{
  "n_experts": 40,
  "moe_layers": [4, 5, 6, 7, 8, 9, 10, 11, 12, 13],
  "vocab_size": 5865,
  "norm_eps": 1e-05,
  "optimizer": "adamw",
  "lr": 0.00166
}
Below are experts of layer 5 (counted from 0) of a mixture-of-experts language model. Rows are named router (the router's row for the expert), gate (a neuron's input weights, with its number), up (a neuron's input weights, with its number), down (a neuron's output weights, with its number) and show model dimensions 0-191. Each number is 200 + 20 x the weight over its row's rms, rounded and kept within 0 to 999.
Before each expert's rows: a language model's description of what the expert responds to; "raises" lists some tokens whose logits its average output raises strongly, later layers aside. This comes from a sample of Wikipedia text that the model never trained on.

# expert 21
Description: Line breaks in lists. Line breaks ending table rows, list items and headings, especially in tables and See also lists.
raises: "|", "| ", "-", "| B", "S", "- S"
router,222,179,257,217,195,221,200,236,191,201,212,213,199,204,230,199,226,209,200,198,215,175,213,214,186,205,198,162,211,177,179,229,195,234,186,188,209,248,200,203,206,224,195,177,204,210,200,167,185,209,186,205,230,239,216,147,203,223,178,173,201,204,221,221,211,177,201,165,205,210,213,203,223,207,191,219,223,198,232,239,211,214,203,181,231,152,185,182,210,151,211,216,198,162,191,221,208,162,180,200,178,203,206,182,163,191,170,190,176,197,191,191,173,188,176,223,218,184,171,168,217,188,195,188,218,199,191,192,191,198,188,182,191,211,200,167,169,212,205,206,194,210,203,200,184,205,224,200,188,212,219,218,241,220,199,212,197,177,191,198,203,211,240,214,211,194,190,185,212,191,198,199,164,249,223,213,197,205,212,190,166,193,182,196,163,190,188,193,148,227,194,203
gate1,195,177,184,167,242,198,237,202,211,212,172,197,190,187,179,236,238,223,206,218,165,254,203,206,244,201,216,229,172,200,229,194,212,195,158,218,170,184,169,203,198,216,207,185,199,237,235,191,207,179,211,162,204,199,216,205,152,211,197,185,215,243,205,184,217,172,190,214,205,209,184,195,181,200,207,184,157,204,216,205,204,188,224,208,202,184,201,213,172,208,160,212,220,179,194,215,242,196,184,206,229,175,186,207,216,213,218,166,218,235,181,205,211,199,249,162,166,177,201,214,189,189,207,225,204,209,177,203,212,215,205,216,267,203,227,203,193,205,211,206,181,218,241,184,192,208,203,216,194,230,188,187,184,168,206,198,224,234,218,180,210,212,164,195,196,196,198,190,200,203,207,205,192,200,211,191,184,191,196,210,203,201,194,186,204,175,215,198,211,194,203,196
up1,215,206,200,187,211,223,163,189,207,173,188,221,240,198,186,196,182,202,188,211,228,186,179,193,213,208,220,191,192,226,199,195,205,174,191,196,154,174,207,230,203,212,172,255,206,188,189,228,215,248,196,209,221,247,218,200,200,216,216,193,192,225,204,206,230,202,197,198,215,187,207,193,195,194,192,182,208,202,196,191,197,215,205,213,208,183,205,183,207,201,199,188,212,193,186,165,165,225,220,200,155,199,205,210,200,180,167,179,208,187,184,148,183,170,208,230,235,224,201,199,219,186,179,195,205,251,181,214,184,212,181,190,179,212,235,185,192,215,189,208,214,209,146,217,153,221,222,172,234,186,185,180,176,189,201,240,191,176,206,216,170,190,181,194,220,223,218,215,227,196,221,247,202,195,172,189,174,210,198,235,186,228,206,167,205,203,206,208,192,223,190,221
down1,171,184,199,195,229,218,202,199,220,219,181,205,217,179,209,217,185,226,194,200,187,176,183,180,212,191,189,202,212,209,210,246,194,190,213,172,179,219,218,190,204,221,222,192,231,206,171,186,170,208,201,207,185,191,190,226,214,210,188,217,217,221,209,218,222,220,191,184,163,234,209,205,199,170,186,219,183,185,255,212,225,233,202,212,198,209,178,206,201,202,150,207,199,177,219,207,175,201,188,239,214,217,192,173,172,174,231,243,190,216,239,213,230,214,220,201,182,208,194,228,188,180,191,195,201,183,187,221,212,228,210,196,208,200,233,212,198,156,203,211,196,159,176,191,227,205,183,212,199,203,195,213,265,206,196,199,221,173,188,165,193,204,210,206,186,199,202,210,238,211,231,217,193,218,236,211,208,211,198,246,216,209,225,236,215,182,204,189,162,178,238,199

# expert 37
Description: Number separators. Pipes, semicolons, degree signs and decimal points between numbers in statistics tables, coordinates and climate data, such as | 100.00, 49°.
raises: "1", "0", "2", "4", "3", "5"
router,189,237,178,189,180,228,195,215,198,236,187,206,175,200,218,228,186,182,198,176,184,187,220,182,168,216,189,192,197,217,180,236,220,205,226,229,205,202,248,184,220,215,233,230,159,191,185,203,204,199,229,185,201,190,218,211,235,244,214,186,202,178,200,214,197,221,220,167,216,198,185,217,167,233,171,183,169,197,218,218,190,232,238,169,213,204,224,186,215,223,218,223,217,176,168,196,174,217,213,190,213,214,193,210,169,204,203,201,214,212,196,199,180,197,185,240,202,236,216,216,222,248,180,206,178,215,177,167,182,187,230,203,228,202,213,170,181,193,199,198,213,214,175,208,190,223,217,153,181,228,170,198,182,200,211,199,219,160,212,208,207,189,193,215,192,194,208,194,228,210,198,225,209,212,232,206,209,223,205,209,237,210,195,171,188,205,176,183,185,206,176,201
gate0,209,206,188,182,217,176,167,213,180,206,237,212,194,198,195,195,188,225,174,171,226,222,192,190,223,207,203,203,218,200,216,201,218,218,246,214,183,204,193,242,228,171,183,211,214,217,211,225,225,185,202,186,198,196,200,209,200,221,238,224,226,167,168,199,201,189,199,207,207,215,194,182,244,199,219,207,195,231,195,194,212,172,211,245,214,192,211,191,194,205,194,212,216,143,195,230,187,177,220,175,222,193,183,216,198,206,175,178,238,219,234,200,247,190,231,174,188,189,227,222,198,190,176,214,181,202,170,190,181,214,196,203,224,221,206,204,186,208,190,155,182,200,228,226,184,210,182,213,221,167,168,196,195,208,222,210,198,209,212,216,159,185,209,166,195,178,243,199,203,184,169,203,215,189,217,221,202,238,193,216,209,219,197,221,195,256,189,202,208,219,206,172
up0,155,186,210,175,218,182,215,185,197,209,185,182,212,175,190,178,202,197,207,216,216,210,190,197,212,198,220,176,194,208,188,190,159,221,182,193,203,177,212,218,134,192,195,209,209,172,184,181,188,213,215,183,218,230,176,186,188,198,173,210,196,181,221,225,152,235,221,190,172,204,211,195,205,218,202,191,173,170,185,177,222,181,175,198,231,207,201,228,202,181,208,187,194,212,206,202,197,195,226,190,247,201,229,189,203,243,222,172,198,260,201,178,189,208,194,184,215,172,186,197,206,195,183,168,200,197,210,213,223,202,210,217,147,216,236,203,169,224,184,213,214,236,196,206,214,194,160,214,192,217,197,186,213,206,176,194,172,220,182,147,201,195,216,219,215,191,243,199,222,197,198,188,195,223,183,196,251,182,201,201,185,179,213,199,216,163,183,200,200,176,200,211
down0,192,195,193,215,183,210,201,222,241,220,195,228,201,168,208,183,182,195,206,220,207,199,182,215,211,209,170,207,195,180,205,176,203,194,195,229,212,211,213,203,199,204,187,253,180,165,207,173,169,203,214,210,199,205,172,203,199,198,223,202,205,218,172,208,191,199,182,208,164,221,189,193,194,166,222,216,168,220,180,190,198,179,188,190,206,204,212,194,171,222,186,211,211,173,230,236,212,190,191,187,202,194,219,213,206,176,176,173,230,238,212,238,207,194,157,186,206,246,236,210,205,187,192,197,178,225,200,191,199,195,199,230,182,207,173,201,242,185,229,176,176,183,205,200,183,210,197,219,198,161,199,234,262,174,224,195,201,187,176,202,173,194,174,188,171,204,214,195,157,199,173,178,192,208,175,183,206,170,219,223,162,206,227,160,218,235,218,193,176,201,177,192

# expert 23
Description: Paragraph breaks and relatives. Double line breaks before headings or new sections, plus relative connectors like ", which", "that the", and LaTeX braces.
raises: "S", "Y", "A", "M", "=", "L"
router,221,235,175,180,186,202,226,223,203,191,224,146,195,219,243,210,196,194,247,211,192,194,222,221,207,230,179,226,199,237,190,224,216,204,196,180,176,191,177,198,181,197,211,178,219,199,139,179,215,194,204,211,234,177,227,180,171,172,215,213,207,219,212,218,210,213,165,185,181,220,207,189,203,191,207,186,197,186,220,202,197,193,213,197,198,168,214,212,212,160,208,170,223,194,195,206,159,202,180,216,201,178,169,186,160,187,184,191,224,206,192,217,212,193,191,171,191,168,223,206,180,179,221,234,237,178,218,205,216,228,217,174,170,215,191,167,203,205,227,195,193,180,200,186,231,190,193,209,198,190,197,207,222,163,213,211,196,212,148,180,211,190,195,203,205,210,219,200,204,228,200,192,199,196,212,215,191,206,221,224,175,210,193,210,163,231,180,155,188,196,164,185
gate0,177,183,216,199,189,216,213,201,209,231,194,209,223,181,217,189,196,196,216,201,204,150,146,202,192,172,183,211,238,187,198,173,204,202,234,220,188,174,166,186,185,201,217,206,217,200,198,228,218,197,210,200,221,215,204,165,236,214,180,222,244,156,203,216,211,160,191,144,201,178,187,223,200,226,240,237,234,183,204,169,207,198,189,210,222,189,210,206,181,171,220,213,166,173,199,201,183,189,216,195,185,210,187,187,209,176,215,189,189,199,241,183,221,181,183,196,210,189,195,182,207,196,214,189,180,237,205,215,209,160,184,190,190,195,196,209,231,177,184,196,190,184,219,187,200,183,240,220,205,212,212,202,184,235,243,229,208,187,224,207,202,203,224,224,218,185,254,195,194,198,185,210,212,193,200,193,190,181,167,174,202,189,227,177,217,199,193,219,203,181,217,170
up0,213,213,222,184,184,167,219,199,229,236,232,207,199,193,194,217,184,200,199,213,200,189,187,189,169,208,220,213,208,216,179,203,214,216,234,195,175,189,221,176,195,246,199,188,216,176,199,223,206,226,250,204,196,232,215,203,199,235,198,225,184,168,181,194,201,196,186,210,226,209,155,200,212,198,213,197,212,193,210,212,208,206,224,204,238,160,237,215,185,178,209,215,225,221,203,208,178,196,204,217,198,150,232,187,192,158,193,186,242,214,213,161,209,169,203,173,194,187,200,214,233,189,181,175,223,173,198,220,195,193,201,208,207,235,180,182,214,220,181,225,189,211,203,195,170,187,179,220,221,186,208,213,196,212,210,207,174,206,200,201,203,230,229,198,199,205,219,191,192,206,206,214,222,203,210,186,243,207,212,164,233,176,172,211,196,200,154,193,207,249,253,209
down0,183,222,169,198,196,189,212,213,219,217,174,201,188,220,223,168,189,212,244,194,176,225,197,212,205,229,172,161,206,212,213,189,207,220,222,182,194,198,187,212,236,203,185,171,204,187,199,213,189,182,225,201,197,190,206,217,189,199,209,208,219,175,200,215,192,159,203,214,210,174,213,229,243,168,212,239,191,204,195,207,172,170,184,209,211,172,208,221,202,178,176,167,201,194,199,211,175,184,229,176,173,189,203,182,148,183,205,188,229,214,197,211,197,172,223,239,219,170,192,178,192,170,199,186,236,185,198,210,175,205,175,197,209,192,219,181,233,217,145,189,187,192,172,181,206,177,241,203,177,220,202,159,244,225,179,185,212,234,218,188,190,151,188,212,198,236,205,172,185,200,212,196,207,223,199,201,215,209,232,192,191,193,215,196,180,227,222,196,199,195,203,189

# expert 28
Description: Date and separator spacing. Month names with a trailing space before day or year numbers, as in "In office August ", plus "in ", "(", "| " before numbers.
raises: "1", "2", "19", "7", "12", "13"
router,172,216,208,182,194,252,213,205,181,218,199,199,172,224,210,190,208,187,195,188,209,221,223,197,187,214,219,187,203,194,187,211,215,198,195,226,205,184,220,194,190,215,233,207,182,183,167,191,209,216,200,179,214,205,184,203,240,172,194,207,211,211,198,225,196,243,206,167,212,153,197,218,197,236,191,160,207,196,196,209,214,213,209,175,196,203,216,179,190,233,228,193,220,200,179,184,183,228,152,170,223,204,171,202,207,190,205,229,215,228,202,194,181,196,208,157,169,210,195,174,180,233,197,200,179,212,219,173,209,178,233,222,192,168,223,178,186,170,248,183,191,238,196,193,217,196,181,192,188,215,185,222,154,221,193,211,208,166,225,192,181,213,206,193,184,226,223,181,217,209,231,222,219,219,180,234,228,228,157,186,198,198,207,170,191,211,195,170,178,212,200,223
gate0,215,206,210,229,204,193,208,190,242,193,212,224,181,181,190,198,212,170,173,194,212,168,211,156,225,171,196,208,256,197,224,222,214,222,230,223,190,214,224,190,209,146,188,211,199,145,187,208,209,176,239,203,189,216,200,191,182,216,162,202,183,172,165,204,192,242,192,185,196,240,231,195,195,231,187,201,223,179,204,207,206,223,193,188,223,209,186,195,186,203,204,193,177,194,185,202,187,209,207,188,208,196,202,180,193,211,183,188,150,205,191,204,173,228,188,201,198,200,188,225,179,181,210,196,213,160,223,196,193,196,194,207,181,197,186,201,181,147,189,185,193,181,180,211,178,240,188,205,179,174,192,191,192,176,183,219,204,211,196,190,206,175,187,205,226,189,185,206,164,189,192,186,170,196,195,202,235,217,179,184,166,220,203,220,153,244,233,219,186,190,201,181
up0,166,214,192,217,227,190,194,179,187,198,205,170,196,168,252,229,220,192,187,185,245,175,189,207,224,172,163,213,223,211,181,216,202,178,201,231,181,215,203,191,204,178,182,175,155,155,191,158,204,184,204,216,172,216,172,230,205,238,198,193,190,178,167,204,207,233,237,211,208,231,230,184,224,234,185,206,219,204,180,213,206,211,207,208,221,218,218,196,213,212,221,207,212,201,202,180,173,169,208,198,212,195,180,181,184,202,231,197,193,207,178,217,218,194,190,206,199,216,200,224,175,197,196,203,227,215,227,195,191,204,223,189,162,181,227,202,189,149,182,224,211,195,214,221,218,235,195,241,209,195,183,205,186,207,199,194,219,200,237,184,215,181,185,206,195,176,205,169,163,193,206,231,185,196,207,230,190,157,227,217,216,226,214,219,194,211,182,213,206,187,184,185
down0,175,218,182,216,188,193,207,188,166,220,199,203,214,169,185,224,201,188,222,191,197,187,188,224,200,212,189,233,208,208,189,265,181,219,200,206,210,195,195,193,207,178,223,216,198,184,189,220,203,206,197,214,212,196,200,198,165,220,237,214,188,187,187,210,214,192,212,156,201,198,183,187,169,196,191,217,200,189,196,192,214,203,225,211,226,219,237,191,189,264,176,209,190,237,216,189,179,216,173,143,178,172,167,197,143,230,221,181,196,220,229,187,232,190,153,209,183,184,216,157,195,194,193,221,159,202,211,180,191,212,216,214,193,171,190,204,189,194,210,205,204,214,182,210,212,206,190,213,203,214,207,195,215,201,197,190,216,129,243,181,204,193,190,198,182,215,190,184,200,173,183,195,186,202,221,195,226,192,219,218,205,211,194,232,183,199,171,199,173,237,204,217